Below are experts of layer 4 (counted from 0) of a mixture-of-experts language model. Rows are named up (a neuron's input weights, with its number), down (a neuron's output weights, with its number) and show model dimensions 256-383. Each number is 500 + 25 x the weight over its row's rms, rounded and kept within 0 to 999. Numbers have three digits each.
Before each expert's rows: a language model's description of what the expert responds to. This comes from a sample of Wikipedia text that the model never trained on.

# expert 31
What it handles: Place-name adjectives. Capitalised words that begin place or organisation names, such as High, Green, Fair, Star, Port, plus some other adjectives and table pipes.
up7:504496514504450497465493551454448498518534551510482530510513508513504541488491515502510501507478505499490468487489500540492485473479486513471520526492513469500512503515510509520503499467504486479500513496518492489477562504501492534502503479460513484507507505493476479484528492512482504522502483485483469541507459515504501503506498528479501483461522492481503518489499526481520505509468
down7:583506519483486494481502489476500506529464421525517501514491484511493454465473489505501530509472510504476489510535480483564523523471475495528484466504498515490498518527478516500490527454488494558492504495510511433500509508495489509552493455548513526485492495485510499504486517467551489545447497473523507506454468447507527504480525517489463518482534532493525462520523505510501502492547
up8:489533514469491507514624471479478525497481513499505478465505528465495491499512489513530440502521486507512513494501491474508472477523498494507514535406512501512488514475494518523447477519474497501503507504522501500497495539506524528495536502477548507497460511490479524441497498500498508520488512526511471512513445501463508500515502486439492500500527537531444500488468535473490505470514
down8:500515509514493509458421505517507531498516498456467500456486487452492499486491467568551536493508493487513476514489483481502487527478493549521528583479501508460484436563515497533466475430487478441494474495457486497455487504517516494478455461505480501521505523478516499490517516490491494487457511491550522521493486516502529519446520457477533464493499439516547506495507504491494532542524
up9:503518524481503531534506482476480505515537495489445530492479491510504461497516475488458489497515463550508554510517486512504520479518522563461520489462502500550516467451546511482518467485495534476452517532526444447487477506534530489483469541423481476495500526537476482476492506460505491498532485518489460518524471495519485532485517554504496474485517475527512456502508476512454506516514
down9:533504429497511512473443522487490509485478542479495439552513515508487547500468551467491491525515510487537488500488464517463529546479520520508475461506525490474486484508503502465505494508485551541514456474493521517499488503509466455505498482509511477456481491497504509512509503526495427495524497501491514516566506505515506500480493454528472492506468469503517490465520506476494508495523
up10:514503507506472487519488553438488478529503525464491494516472539516553533492536472503477483525514507508498495501484516492509517446507450509462554475512527505512550416522485502528508480492473529494493483442464496476497488464454524525456518418484504468475471500485497540521530520461500497531515465538514492491501509484515493494478528532488501510490497556510539507488456481517523526522522
down10:487498539478499502498491489517494440538491519474524468479473501484500512526454479524502444507482446509505547537539505500506495493483498515501497512482505514493526498520510508497497506499533506502500500519483505510505490510521477526472518486463463521470489514541514510524490491505558468480467496501478525476539492495507538517521461490514487501471518444495489497498497481476504494512512
up11:507556502506464498540519473475464436494511489517551481465533480523481524476486475493511499533519470459501424518493521531489518524512446517490526502448479488484508466525514500507508497487525485556470468502451513499519495517498494485501493485502523519510503511557450498478535473453506492538490479504509481496460482500471516480522497535530523497537497453503537499514464496467533518476517
down11:457507518580470476470508489457507486478499483496468494541512494491488494483489510500505499523511518481501493491476504513468480523541482509536507437484519505508490500503502488480507491499503501482487512447553419456526503488525491523484514563494535553477468526527467518493508522531504536517473531457506498533492522496532517437522530539456478508453499499510506502506513504506475494490508
up12:482465511537497504490514536471505513504501507498458498482511483522452500491529522511496460532509456565528510485506509508496532501497526480466498544432485514500507461475487492536470515502479500479501477461528503494485504478483502500507505507513478521512476498511494487516574472519513483529441442498516497495544503476513512507482501505491519529485503512500523503490461481504511502498511
down12:503470485534508503511530524441486509472518454504571471516493490479543505462512519506514544474526501518461496475490483511523475504511496450520460494493523453569479501511484495483492524506509509542506504484494480582504504489530470455512490495499519515464502495489486492532527520460504475515490503487519510435467489507471486486527502543486465505452501496519500517497510481497468486521458
up13:512485489492485497489470545486526493523504498483457550464472484477512509515509493522490503485511485477487482485523486535513509526508507476483513484503521510488518490485493479519489509493512525522461492429496474488514484484538517504504503502509514506517517500468508489448502526496530492493470517483489421473531502511477491455502470526507527492502494508496453515531501481483493532463473
down13:547463493543439481492505483524480497498489485494474535486486503499551479500503472468500510570517520520481499547520521514498521511490472483494554532495519476483465506559424476487501510430489505480499505521503521498535467503507510496536505493494503517525473488562497479544495483492502489512500544487458491501499484502544498479498529459551488488477516470502487495489499467510499495513498
up14:502517485488460498490574498444524493496484529492501493484515505454469493551512475522502489532513487487551491514503469476556470535549531475523535518524503468502551525503515471527490514508438507484519493527491472564478507500487515538496519548512537515492496530503495499520489482528532498498512473546471490490452495484523505463489509478490502492487525445462477511466504490480477497515467
down14:499461458462502534457507528516480505474484485525455457458483485499483489511497486523514514518512484518516543495504509522466508501476508490495537523505492515450496520512456514527478519461517485532492528468542483484473484493498510501567501506519488535464504477491467514459546548500506543526529497567497475495511489488507474482496483490523526525529505511504499489544527495527518488442494
up15:509488514447497512487520496503505496513495490471499498525467492473490495524500463510526531483504477469544452521515535503490520493508522497511486505463494533505460520456485470513513508469510568545496559475478518484535440500491478562488512540485483493533516520512456487483498475521507489502474461499512469496519538489450473485498477481482477514505499511487532525530504489454516519489522
down15:492495526520498477488468471454501462503509496473502476525511545499483482506516523523486516506524477514519510456502509492487510473538471505524481505478527481500470523532426484549500493525527502506443515518509521508510544469506541520509438520530544515498495466543504497534480495507492495515447498500489495511473499443486488488488466530477466519532462520505488481476439559492492483530486
up16:521482490506515517485475497484528502508476501509485529520488489506474500495525494524501524487525482527485480534503515548503532477499507494498490505469531512495521499523536511515471484465496537500494524506468467523504502479521463542491508535490481511514499502524471476526499520488427451540442476498504464509509495485509524468533517486514470475481547507512479478527456469438513479493478
down16:519475495460486495538489530560496504494509462546505576509433461502455478434515495518501455506464508513451506525537500490536500542500455528488447504501508518526505488541504474508494466509468490493468480502475506471492505526527466485491523473514464494501501516535518524540495483517519507478543432512520483497509468517486531458504497490452523487549528485493483503494517495469474498519524
up17:475520496495494503476493497515399470519488496527495487491510497500543516538495490506537475476507490477557492463498525490491489489497480519406526521495565471499526476471496495480516496479460471499527507525521510454505510515490494497484481491433515505492530528477463496501535416498502501532495524519526486522496503484506514496511490512530435499469499508552504496498499497502453495426497
down17:494501506547505522507509512513529467496553526508527528457516519549474434511508518488532479501499499512493476523551515512511501500502517481503490511481496526485486494499493511473507478513523498514454486525426520509495464523493501486526529497496532506481506505467518505496479460519489495464509514501485507442555484451501511541490490453483495499536475515479506498554524507518528521501492
up18:522528507478471496513512486466426492497512538506507495485490506482509508496529557528514527510450485542520504484498482482525487471467484462479491504506516481515502476500497529522516477528462488494476507513507510584504519486513512528449531477474533493562523507497510495490506500499451476447458491509550473531496488518486508510485496444475505526501490488511488514509470487509514502472499
down18:494471505468496489464510469544520509510506555491493480505511504525447584470497514510498501542499490548449504460515535511495480523489521532490515528497475481463489491505479510483469520497489512520503488476503495517520503489548469490480504514513529523502532487486501540489525511486533509521463524477526467520507485507513515494490422502455515522505538532507515480544466514498510488504468
up19:529508481514503492522535495481510475567530476535495524506533528455500517498529497536522490484516468517476471475539500484490525442543488482498497493515532488490501525442483485495500494485511498477502559478503496570536554523488520531507529474498514491457501511520544457501513478507521492492480499535513500520538483482485470477475469486414515462508548520487479496527473476473532512448515
down19:480498531495498514507530531505509495520468506482536486484502482521468498496455543520551495531519537479495434511487494496530504476482520560550523520506503507495492483501551481468501495457510490501530478472518518544472493502519518504517454462509511532505544514476501489521509507543492497459489481528485497473478496516498497505504530530489506507529543533477490554474469570482468490508481
up20:473513487485506528490505502496505490483471486497487497504485512525513547510525495488533490476449493476487493520550476522491498538506503488496511530496553427535520503487494477500478530472494486501466482519565478513480488569483472497481491479492463452481478466504482461486535492477494491487466499523455516467508479522501487500511520478511526535541491500509527516515500451460511541518492
down20:492498524534471508480492509484462461514473496493483435479528511460499479521498493473507575507562483486460491499505494497478511533500501510521521496497502474490553459495480509505559513479508501515497520504467493523518505483529506537469514510486525462478467482513502465506523523511502510510520515518505494501522470465513482473465446484500420535466557467494496505491545502509491492498516
up21:552502518491472524494527523451475484528488539519516475472494509527529473491512511472487506551482469528519511507479512517484523496509488520513498498516549511540490485500487496523522474547484551515452506470501443538500571524523441518467509456508512519514512511529476514515497535471481549534520487510477494524458515493517476513527491467464523500503510483497513543506476499504479466485472
down21:485528507516478510557541479511506543494547501506507523512535507462491529527496488486506492514511495495522516482465492407520449506526501485443530491491477517478471498474510452504473481497478482558498459509475517484488497519485507487512475500464504534519493489475525521587504508517503500484490543495491500500498508480498486518494502486505520504559513481515450496462500506491506525478517
up22:511509508462510542495501470469497462533520508466507500471503524475507550499548530495495514477482517518505502520472497519486508496520488503510503484490505488460553483512536484493510529505532505470450483554485516481511516504512503481509484501529504475515533481517484501519484507514465511547462457484567483514477473520536501512490514499495468502525496452512498518512484457488489496483502
down22:514490481523546503468459523508503492492502467510480516515479501493481478516504509491480521500497505477451518514508488481521502561504505508483470512512457532565505532502501467442467508569455506510501490470485524501502467536501525507502489512472545503475496485482453493473483508483460526485491492495498509486452479503528505482511485511467469510500521512487476511512520511575530526476506
up23:500487476499497523538501506495470487533492521465501469455471492503517536521518576538493491499469498493485505478518489505482490464507478505517494511504542441486507516484530490491501523441462526507468503467515444515428500503468504545501476472477503514477476527472515489480453486546469514482500511504517478503474537492542508512503463512450499517476479473484508480546506525494501515489480
down23:516521494521505540483507488538509503476516499495476505482491500490507443515490536469507511507524484472498491464500555506511560475502540518438516499474519508512509520470529505490536540472499470477491464530479504420520476487508512483481506466486515507507501456516472504504471474468503560513482485534516505500500488477488517503500506488505534509460449530486522486491487521491521516479487

# expert 5
What it handles: Table cells, nationality words. Spaces and pipes in wiki table rows, plus country and nationality words such as British, Russian, Italy, Connecticut in running text.
up7:434519450486457514486525544445507490497519540491506490492497505492472526518477506487467491488507537520478527504499494488509560509516474493454492558494518420547483463504495476500492507465515496493509510444499499507529491526487468530464513501501523508447513540497461494464493482517488526515477530476528485493509481489474493462475527540507510461507482512505504489513480503471480572432484
down7:511499487503519509488463509516544506468524512518507497503512483461477475562464504497496573551497478499501461513451483483510490477500505520469459474521504531511505522483514495496516482485498486484509498550496494491505483503513487493515497468521506490502467490544455485518488556469528475520513576486528475468443481505503535505517522502471495513444536509484473497524502510489486540532481
up8:584488518503506516516515507494486490498512512499505502429501511506587504525498483501495512479564452491469507500500560496494538462484497502502492545429502525479470504442509493486498473459501508534510502498472505460495536517517521544492497499485526504506499507499492498486492517504502518473511460529439493477497480461514502506494477489473521492500503477500461514514480482509538499478512
down8:550500511501504522487492480521478517481506548413428509487494457529495495472484499523503496488517470498494508516497513493511510525504490481491483500477487500499496509511513518533489521503505514501494539503519531491473532470507506460499495497511472563548534533506493453509494536474537513504508498526493534535468536487469474487511495505510481501499434507504486505527469527479517491529514
up9:500518496467498513509482494514520525505509464432521515433493526531491495541568516494481509524483503554499489491479474520520505503506524481456516515494521499499506500538567501560509457507510478482515497496482500496499506495491477448491466499488499479476490535514519470497571474482509495507524472505504505509520472508486494509471473558487487514492522493550517503535506486461507527490492
down9:496501491512488480451473494522493528483546509493500493511514452493492499500483531478496511486458509462501486492449464541512532500452519505521435490521512519495507502506528495492486497496534508551517478520486540500488499509527478521525433498502486519479471485501412461543513449504511494488495494482496446474523507497442511507511526507514517519505485468532516508525519473482489494471492
up10:513514502477478471495482545447502515488475489520508509472505522524469531539534499542499462477483512524493518515492523499508520480516466537491543502501514509501526512503493460493485486509478566544457487490481502576533452459517522504504481508469493490508444502498500510520531484491480465475527479500494460484507469494486505463454540509460463538462471510484536481484447497530507485510456
down10:526481493479510494514479529525510511543500486511516498512503482510472491530483512494501504471503476541484490508480472508537500519475521510495491490537498509512507497464521473440516512457463522518509475542481478510486492491514504541514527494510522408475480494510494492467564505460485531523494496505498473509513493495462561515481479473509558516512480500527482499494516496483507524486515
up11:472563488506481508504504488507452461511507478453508472507508487495506491475497509488484516492516502493500469505476507478509515468527461505474468480495499506533461500513546500504466458463504532495514497510517483507491488520465506499513510449506495488483498550474505512506498417475501476502512448524550512561471499474459462467501486515511504502472482496549490519481465440479466510467463
down11:499534513520539486498470500490510511525494499475545495509492472485518487557487463504518510480483510480498509538445486499526515530488473494543496492504483502520483476481510500461473513492519486533470491517486505514472512497474499480507525496494511531508466511514523488558508557512541524474499507495525482507499513498527530530501490494442487471451492502508464449502511519465549528540480
up12:491486514489494498514492523502519501514449521503478517502488488538478511493542509500492512496512439492517516506518512521467507525497533486494512522492479467497554479505523464496497524525486516481519493474512476484499537465510484491504498527530480524523506507526477467499510453530469483480468503506524524524505504496508505469480462495519502475573488508519537502501529478477523506475508
down12:491467490555511474484502486459488515508510499516548533510487498485533509523513504505510512547517518500517497501487523557478539482514508491517499515501500479523426499489488514471502515524457524500480477516515495543478509511463502476550561517515506510522496501512489551488529478500478516505510489501521509485456476546516467494474485522481512508475518489515528455483512451502432494531499
up13:524468490487457519480519523474514505552532513471475491460456480465486510517507492552417500535522530541492492486482511493480506461491430451467489539507499524488517569507539504550545512542452522510473470508508478509499516509450477489487500477526530510516503492474480506437516486511504478510474476516561497533514502498486497480508503505511529516494517496501495527519510483493525508436470
down13:519530542557479497494521478536495527505508493497492530484505471495491511463550488541515527534495439497479499495432518461524470525496514505508513475514493510492521538506503484505477506466494455450441488481505506478505477506526483458507517497493508508529505492512492490474520467492466449489500491493527477525472516472493462530506520505511462527466487474497467523493482489513534481495496
up14:495505476489470515481480514494500475495463539481493467459518498521508495512508474459478479544478507497498499540507496519466482506531515517464502535477498534478495534491531467507515478500502524491521509536486511499467553529471480517466574518454510521508460495498503484469498501512470541497434481513471428473533527510500514461520505480471475471484486520505505546491483483461508484519469
down14:447530471513502483465519513507450542523516508456502525489523514504477452503500488498508512486512475519501501500495503499519521468493448472502476527503522498497490521544500505503465498440534554525459488541444523490466514513485511485487494470511454490470527504500465473487524515518440539473474540484519511480494547544505451514487465494478451499550498498501511507549485512510501501492517
up15:522472525488501514508515522513479428509492499523444475467479479523534502499521477490501508476533502528525474513493575500521502476493463470501494521474538497500492505502523505520490515526466484498497469512494452499566519489482511509451542508441485477514418481515533504488496475505468512541493512526546468507511477507477500502470499503449488490488534464504480519517473487427485493502510
down15:471498556504515495506496460531510559509493486497511491504485466501480466459499499487517482524530504464504504515501476510472505465450490484488529471482505502529521512512442470485508504504548471536441458525497499456491509500586497495500507495542509541456467450451499487501484553515499487488488518517490519511498519515491485524505525513503504499499499477531503497499499484507499510524417
up16:523487494451477474508526496503510467497518523494507510513492498526508527496516524515489536506521489534497524483565500516509477526514504501478536519503545528487491495457497482517492496482453545530494486534477511485540510494480489496473548526475502489441508480517491476473504509453491489540490472492506492497522473478453508515502433524519532498491525482499492476495483480501487478487500
down16:493480511527508509546492511533538475463536449496550467482493513496461494528470479442486505530472533511514502489525496509460523511512487497477539490551509497530457493486496498496504490533515508525494510523524491481448502501570484551517494509513567508554547495530497510518470498528547472498501519494478490494473470494464498489483476434519486516507455519479491491518488486507533554512481
up17:511497495495478528500513521498469487516502511511497497488485477470486501505487476503524485516467462470546523486498517542494509453530483477486527533518524504527468491473524515529502481502475475471487478475518483541493509499464441513499473459489499509490538475458501508491507443474515507494530507510521511552446484473477519468510500492519515511488488495481508520524520495454493475461460
down17:495520486492485478477507491518485495525498513518537488504485497520520506519498510493498528505485513517481496494532469519465493512490514469508515523493537500475461491507471551528531472473491513514473464506474487536504507541470546474530501470554520500459485535512531498483508528506560496515517547503581500466510505469492467517523474513454491509498494538492541496516492521502513505476517
up18:555482492492448554499531482485464459493420502513486483494497497539516487509498515502504495568486495566501511487494498484494522494478465472512496531471522495488488504424477519509532484533513468483508493493540475551502511478534498488464512506470497505531527563517501498453475509498476492526479525501547535496516508506459502485504492506453510497553476508500516516504471510492531504489499
down18:512536478488506506468514497465492504539506477491483508493500444475493490541508530489466488485514452484498488509519463528495508478528503520518497537525478479490510501471522507489496504490519515494505474482551506505485485458498514502499514477482482444503515475505505511492499463468532474488481509506467531489515410471512495471468512480502467483502533541498510523484532487495499533476485
up19:499473482526469519531510495479502480520524477505477475486526511475464502506508496520499469479470515522513509532543493518482540487490517514537477473519506514485491526496504487534524490483470528519493496519510503499527546508510486546448482531459510492479443504510527490504548485495500512496484486524522467510502485484482495471486509512508549498498480508526520508539457477470521527524504
down19:526487521465517546513515495468498483464545489503416540494517520486481520532490463482481517475527494473509452456534479466500520453537492502464539542531535532491473488494514486508509438515524521522501549492544501482509493467481457456485447508482502482498505459510479501526521516501511457488530532470507461539497482519523499498514482530477491516550489490492475494488512520489478459512489
up20:527501530505509513497483542532454437474504476503490499493496465509494501531511488499521519489505510563528514502496507502493499523509506515504540518530488495560539462472488495512500522524462520482508483455488457518558535513490453470490512516514497510512467505506509483480491494523489502574505485474490541461476450505536482463514538493502475526481501486502543490499490510480486464472501
down20:518490492467492523501506497523506483493533484458510496539512487532484459504517480486472506522491520536457482444489534477479513511540481512481514507512488507467496476524509545497490512485502525479504496450497546491525470514484481565463481490499465504494471517476496488503514503516526494455514439490527561523462489453489503470491478512512503470498524512479559500512500523503489527515477
up21:486515493479537500565491518459503537497506529477494498523465495474542491510502518496519513506457481535505515487492503510517511520503460503503530519518493498516497481489487517471492475489500489474494498513536469509480506503581502476447533504512479520492487514478523504474539496432474498502469495482515513497534504497529487511464497490545483525470498399506472512506466527497523473474496
down21:477497470506523470480502530491517488416502537477472514481474523499470482508456515461495540521575519476510482483511503552500466526463456516498520490510466445506501504531488490494499495489528485534499495463514513508511518519487480568502491492450519473493508497476519506506522433488462524510523533477501483475525535502513487509506480533469502481553488499506471502516497499554504493490497
up22:541476552500528483466500498452483492534495499512419502465504478492510496479552465482502477504468528520548557524508494508490500473505493501487517488525521500470521445524526485529504493494483447498435505515458498489499503505471505505498505499483467531444520491519485532486524491512459509486547461482515518516478511520525500488493460510461447493486525448511490513494515497495508516463509
down22:554532509522467495494444502491482473547508505488511503548473508500518494535465491491482443488502510519475478498500489504514523493528509542495525508492464505541501540518495545491505518492490511512477468474471492497497525504491477485480502485489490479491512500470456488522507527497477528531478505500526479515496491505519509498474447477507485511478477515535525449458463491513517505516546
up23:488553523517520481476496528502512490497488503502496479508452499495523485550493527489502481489516506481530542539480497541489479515460457463508574532509518456502510496457461512500451426506480478523504531501541490536514485525451496559474515535477517514485496565513506497498475510470477495497495500524536477539521498491518521505517457515499420508485481475495541507513512517481518481494485
down23:482430515470473502525487515502472497473508461512515481488520523525455487499508490531506519498509512511508520508492497527510467459477506468463520535518482489512501514495484497543474489525487500481491462532456536508514511471496512514531501510498552490464504506486492494551543502464525486490489522506483469486484480505496502481561474499523441493466486490519489467495512502490494499510450

# expert 0
What it handles: Name-initial word pieces. First pieces of capitalized names and words split into tokens, often in tables and lists, such as Al(bornoz), Med(ina), Bij(apur).
up15:471498531501506516528552511483447521513470550479483477507505482524488517498534489517506476521466522555503452504497495492497511469517512477493512538463537481506529504490538461504480520483516532485509506504487492496512542517530499521429481508489504471504458505470478506487518478486500488520507448500524509465491525498456510510472526521466519512429533495509494503535505538424477537474526
down15:509515520522486460535480470481476502515516492468501478467476448519519517519490527486531532505500509513509433480500545513542482461507505513483516475501514464514531528432465478506514497494480496502512466533504515494430504488457498497542455488502522530523448495508480486496467491508469526521493504502518496506541503488436499520495515547465547487523450500491501478531499494464496492504462
up16:518486527535515503498518527468468502493520516473475572458457447462459506510495476521511509477519514572528529521493487534484546497519470431482512552508479485491502516475487520537474510472501500515464504483507480499527463513490493487495497523524500515511543504429491501482502473508524467480499502516490505485480502487507518510495509499515473495481504516505484519528493490481467480468502
down16:446488527523542496421471494470535496491493509457491518477523543491467537498473474511509481445436479494454478485524471496491557494485467518516462485448556478491513443482508525533484481498486478479522507518531483512498532477430490508504487500506517494508524493513513484493482498496469549497478476515510560491494513538499503514493501515506479508513487484448510501490468544497505544498460
up17:532504512492508483505522507436463492464460475486480484508532505494499493515486467520485509489431450483496491456500500486495491508549412523467479475506490505479539452467564468518479532487530486505487507525526489516482524514542502529468513482498524484534556486495447513469519470489471540505481535500477489516503487491493531469498447515512474488501533532487537498514473495517525488524480
down17:483501479549496475416495558518471490490501520488528560514512457493566484533487502489496480532501555463498487513482458549490493538520496497513489493521490471507465492492483502528496494527500534492490458492507509499497466515523515521518479489483499508443519492507500514512477505554535498484527520499537509483471495493515479488499502480482499473472479493484511508473509507510485506529509
up18:543515519519508508483499476468517446549496541506477506512515482505532490484511500510495523495493495523509472491474472523556492458500418449507505504481500528488533508495501480526529466501490491505503519475508494575502520495529527503463521529472484511502528483447468503499535479466471582481473503482525509490468465498510484501510539486502551533479524509515505505520511502508517479484474
down18:492565455515480501488496529502489488519500517483493517483458509507497529485498524473494509491507525486522491482467518508494501496484534481532489481505428488511516544507448486476576493503495480517500523480509467465514501514502458477542519507454541448486538540508540485454486489502526464474538511488501519503543486521507457521546439487474477499515537499521509454510516440499523489482520
up19:464441500511515495481482551487514482519514472519505496484510487485515517530580517499498473483520520504522496497520522461512553432495477463509509476477515469488526525500501504510520494516499498499483509494522513502539516490485524485467504512510559502474468541511470469493511472491503530503498495499491443499494490452539480467516517478472524500491500499520553463477502475443494539500536
down19:459509471439533503478534459524530528528524519516541536518488516438502521463503499478546485510483542506465517501538459509459495550526493482522506508481501504544483501479553511505483488505496474480500506531525505508522511521483460479551497472456489467521518467518488523438518512481461518485470501533446506504500516494493501477506484499483461559517523498521517489485468459509473523511503
up20:514492553497492486519517485489485468536504505466469494482522473492498493526522472536514482448487458546528516515501464507467561504526467495416507471441519465536483495539503475500464461510524515509492465500504488478557469509496491488523494477544519524533475500520474557465502480474484505531503463499516522498494482497482490495518543493487497515522541544532494516489487525465541488480537
down20:474542490532533534528482482514503474529547528519498474469505496514511519486455500500511486486522519504489475513449527553497544464535494487501475479513544540477532512454537535495479559481467504515510487462448526491495516491503493517459510496530524498491496480526495491509526511503502478480554500490484552500492489490532569488434473474498510513499480486497498493518529498494516512487517
up21:482484496493495488528542489462493509485467538460507508489501518506556485555535491548530535508494452557516507509477508498542506512511514466520508502501512497482535496490505511497532522503491496457478524514519491490502493510502492498500521483437585477497485471488464493495501461476448464547482477468508501572492456500510496503466480503509439467473487483506504503529510532495510463450486
down21:479504534499545477485536508516512502484529526449483436471479502504477493505429489503506547540501521492534468487502510458499458515489522513480497512475489512494505486505502481486450467506501499459483527522518538566512456470514488559456524511516498509526511493496522527504477465525496472519516517482502526462500445523504514524508493534482526496484490508519502496515493512509511511519503
up22:514499552506498488474525470476502503548517510482482501462486512499537507508479489559513466492475495501511487502491505507505493503499470518516501502497516516514567502480567484523517496469498504488478500474503467462482493561484504504504496496493533502495487474565495502497491452536431451490507471514488449518499501517528513516495537536499506504517476516522510528510470505506527477504529
down22:465481558538477525466470501476513520498510504506511535504468478478474484544509496520445491524495508510512539504531515490511560500509510513496514510488491504469482515475492484454499462502480477491494449500534512491466462521489502503487489532513562508482518500499529485488490512468505532458517439525499528521500479483545489482483502448459484481497496516513497440494502506522536564494551
up23:523487523528490538495495504525516502486503499513493485434507487501497505506489532494474489502460520531526539496487529524495493514473480522500530507420526476476530532509528481481507492481473496514515532433528484511537509479455520528483493503476533468500433509517444492512489508519423472552537517479507470525517512505503506504497463540530467542508486442493482539493464439486486526499501
down23:470479471465514461485519562493506521487465500518563485498533515505487482489519470531522507466489519503495494540511482493529510470482509472461504483501517453529488456498468472530489513489436490519480518535509535491508498528472525470530491500504413503493488500498514502498496503482545497477487497517490508479493526484544483544543523501492513494551503533542495479449477493532511507512515
up24:521495495501477511494527537502483497474467491494519456492452506491537475501564502510531481514530481555523506521529521517437494518522510443466477500508487481492471512495508473510524516523500498485504515492552494465511457502494485489473499485444479471490506492508475467514481499444478549499474514507497481474457526512472482445554500516487504528558486504554513485540518461499507494431467
down24:485516524470507511526518528508532478480493496500519499499535523557516540471489507503510517513503503506492518495494490490447525544533497508485502533507514502487479530494486491502490446468453491464468526468464486539481474471515472505504531526477505573454480476490500502490473486481508492511468496468489491506511535497497485478504486487501498462507526540474476515512490477508499489493517
up25:483513489487478488475541509463460506492445485483521495506485487505525559494510519490488493501506442515480486491486474486475544510515488519517513518448519493456505485507488492500488500509435499522497494524512492482475521509545465487463493493525483485511494545462514468500489513470458466522504501471521470488459496484523501481504575490505517516427537470494487440544513461412524482485538
down25:524507512480514473496482515487521509505533522553494493476459518480543463495495537494500478492518541472510493497524511520498498455504510513532456512509525507512491498488490508518524489536507428512473469473489531529518519510501485515528528485508487496505482503505502596554514522464492490538515545519493525506494494466482528524521512494548487476517491466530468485491490490501497535510496
up26:484503537519481501524509534500498499530476494479480552477466505475495500463526512528468518518526485440504495510526518513487537457496445464502488505470489463507482512471510512491505510495501482513487494515545493554447498473508530537473490485551488479473488541494527508517512503540463489513479511495475508508457527476461456502512500489452528500523531503520482501525498520527460530497505
down26:517498491528484512490512510484473477500456476513495476494505484484507484540484471507459458525512487508519494453538501417516504511501519497550472500515452504447503516528519519484480542463498472498524485517477523520475478487543477506486456545470496509491506497508485521496453470478522518548541490497512479537489481501475495502476479476435495543502506507491509487497494475514501453498530
up27:455516495507508503543494500457483481507536506461502512508507519494489492492522481487482455487523486488497514508540489495469493504526514454485490532438506500482489513460492455545528529506507549480514525482521480503488559514498486477469501475493476480529492519500499541473543494535499449537511471502493518535499513482546509466488479553494485497499505475464513531516520518502481519506430
down27:526488507453464492496455481513485498457510490507491520478511513449506491529532495531529510498517504533514518460478536521529524505489504510496519525421476458530481491515507464474461476499525507444518466562471519487484469477528482430513507487507499491520472483427510523449493521507482519521494471509482494498516486484534508488443482507480551498478508492492543497478495499596513513489510
up28:590521481468480521581488528458496494493498518520499547502509497490483502497511494523493497468507492483482511548486500552483483518545460492472509485495517487500463474462540500497520466478512521473481537477486479500449543473493505479493525500503462486495513495485505519493514480514509495501469496521487505517459520470458511494497515503467457517496449504502501494495496474478499479474473
down28:525503493552510515493469466526497486490499495497507498481491460507486503528542553502464514503549520528498476484514508473504459527451481522466492527494457503520505551532526518510491464504513505527525486483518519497514491537486482501483468500487461494486493498501482467469511485489473477524496519504539463458520507533500502485466422556535494543484485450494450517507512472506528498523512
up29:516481471478509502505498563496500481483463506467483524513508475515542484488504539478487544506510533536542471496469491490465481490509471500492505524451496465520499507456499482530494479516509484527446550525523490495521553520507446513466496521469500518448473549485507527486512488419501497523504515500540511496468506483479489499513511501509492521489523468552500525528515501507497524495469
down29:493526532470537488483430473492503530475523485501507498521509514520479496508499464498498477489526501551487549455501462481480500482528497493482467463506508488485487492510487559514522473489528477480456518526459514505480468497534463510461501483480463536523505532481477491551472527554541521542477533513452511495504497456460499476498506491477510478499528531479505593528498480487495493509521
up30:539500519460518497473498528472517499510496493559433515476475520480508511478545535509479487532537503462462509494547498516437495497487500501437496493525507489465559498521523533482474491531454476516496516487541486452529538543502518491508477492475520545486515557474496474470544489459477508504495457507500477526502481449512511511516486498490484493514488469536508458529527528454527538520533
down30:492486509504518483485530485508559497454561507483508448480516560467515493494489498449498519495547501498468495544488497499471486529507512497496490438504512465502496494462509503550449553524499483578499540483516495509511523575513505456544468543469471494505511504532521492523462484513525486515497514499490504502476490512509530497492490522525512501451466488501537490497508490497474502502535
up31:540536487455506554478498513501505487518486546507483515501468460492498491559533495483454514497488444478522514485498520498512514381518497506502479467507517513564497501469517482497477508527536478497480527502511503481526529509459515477496453511496476522454504495489523492499499506505460509472518510475496504471486443454473482463506509484465517546476530473541523463499470501467513484488480
down31:490498497530503498503496515487536501456484495553491504491503496483525523468483533466508496512454525460486472507493488490489504512505480495505516486433520407509503499523524538513513535444470488504477511523520490508515472526486502495434471512486468546496489501564487488483575516476439487521482510465502524511523517478452499479505501485447480493534508517480500491507491504526474528494456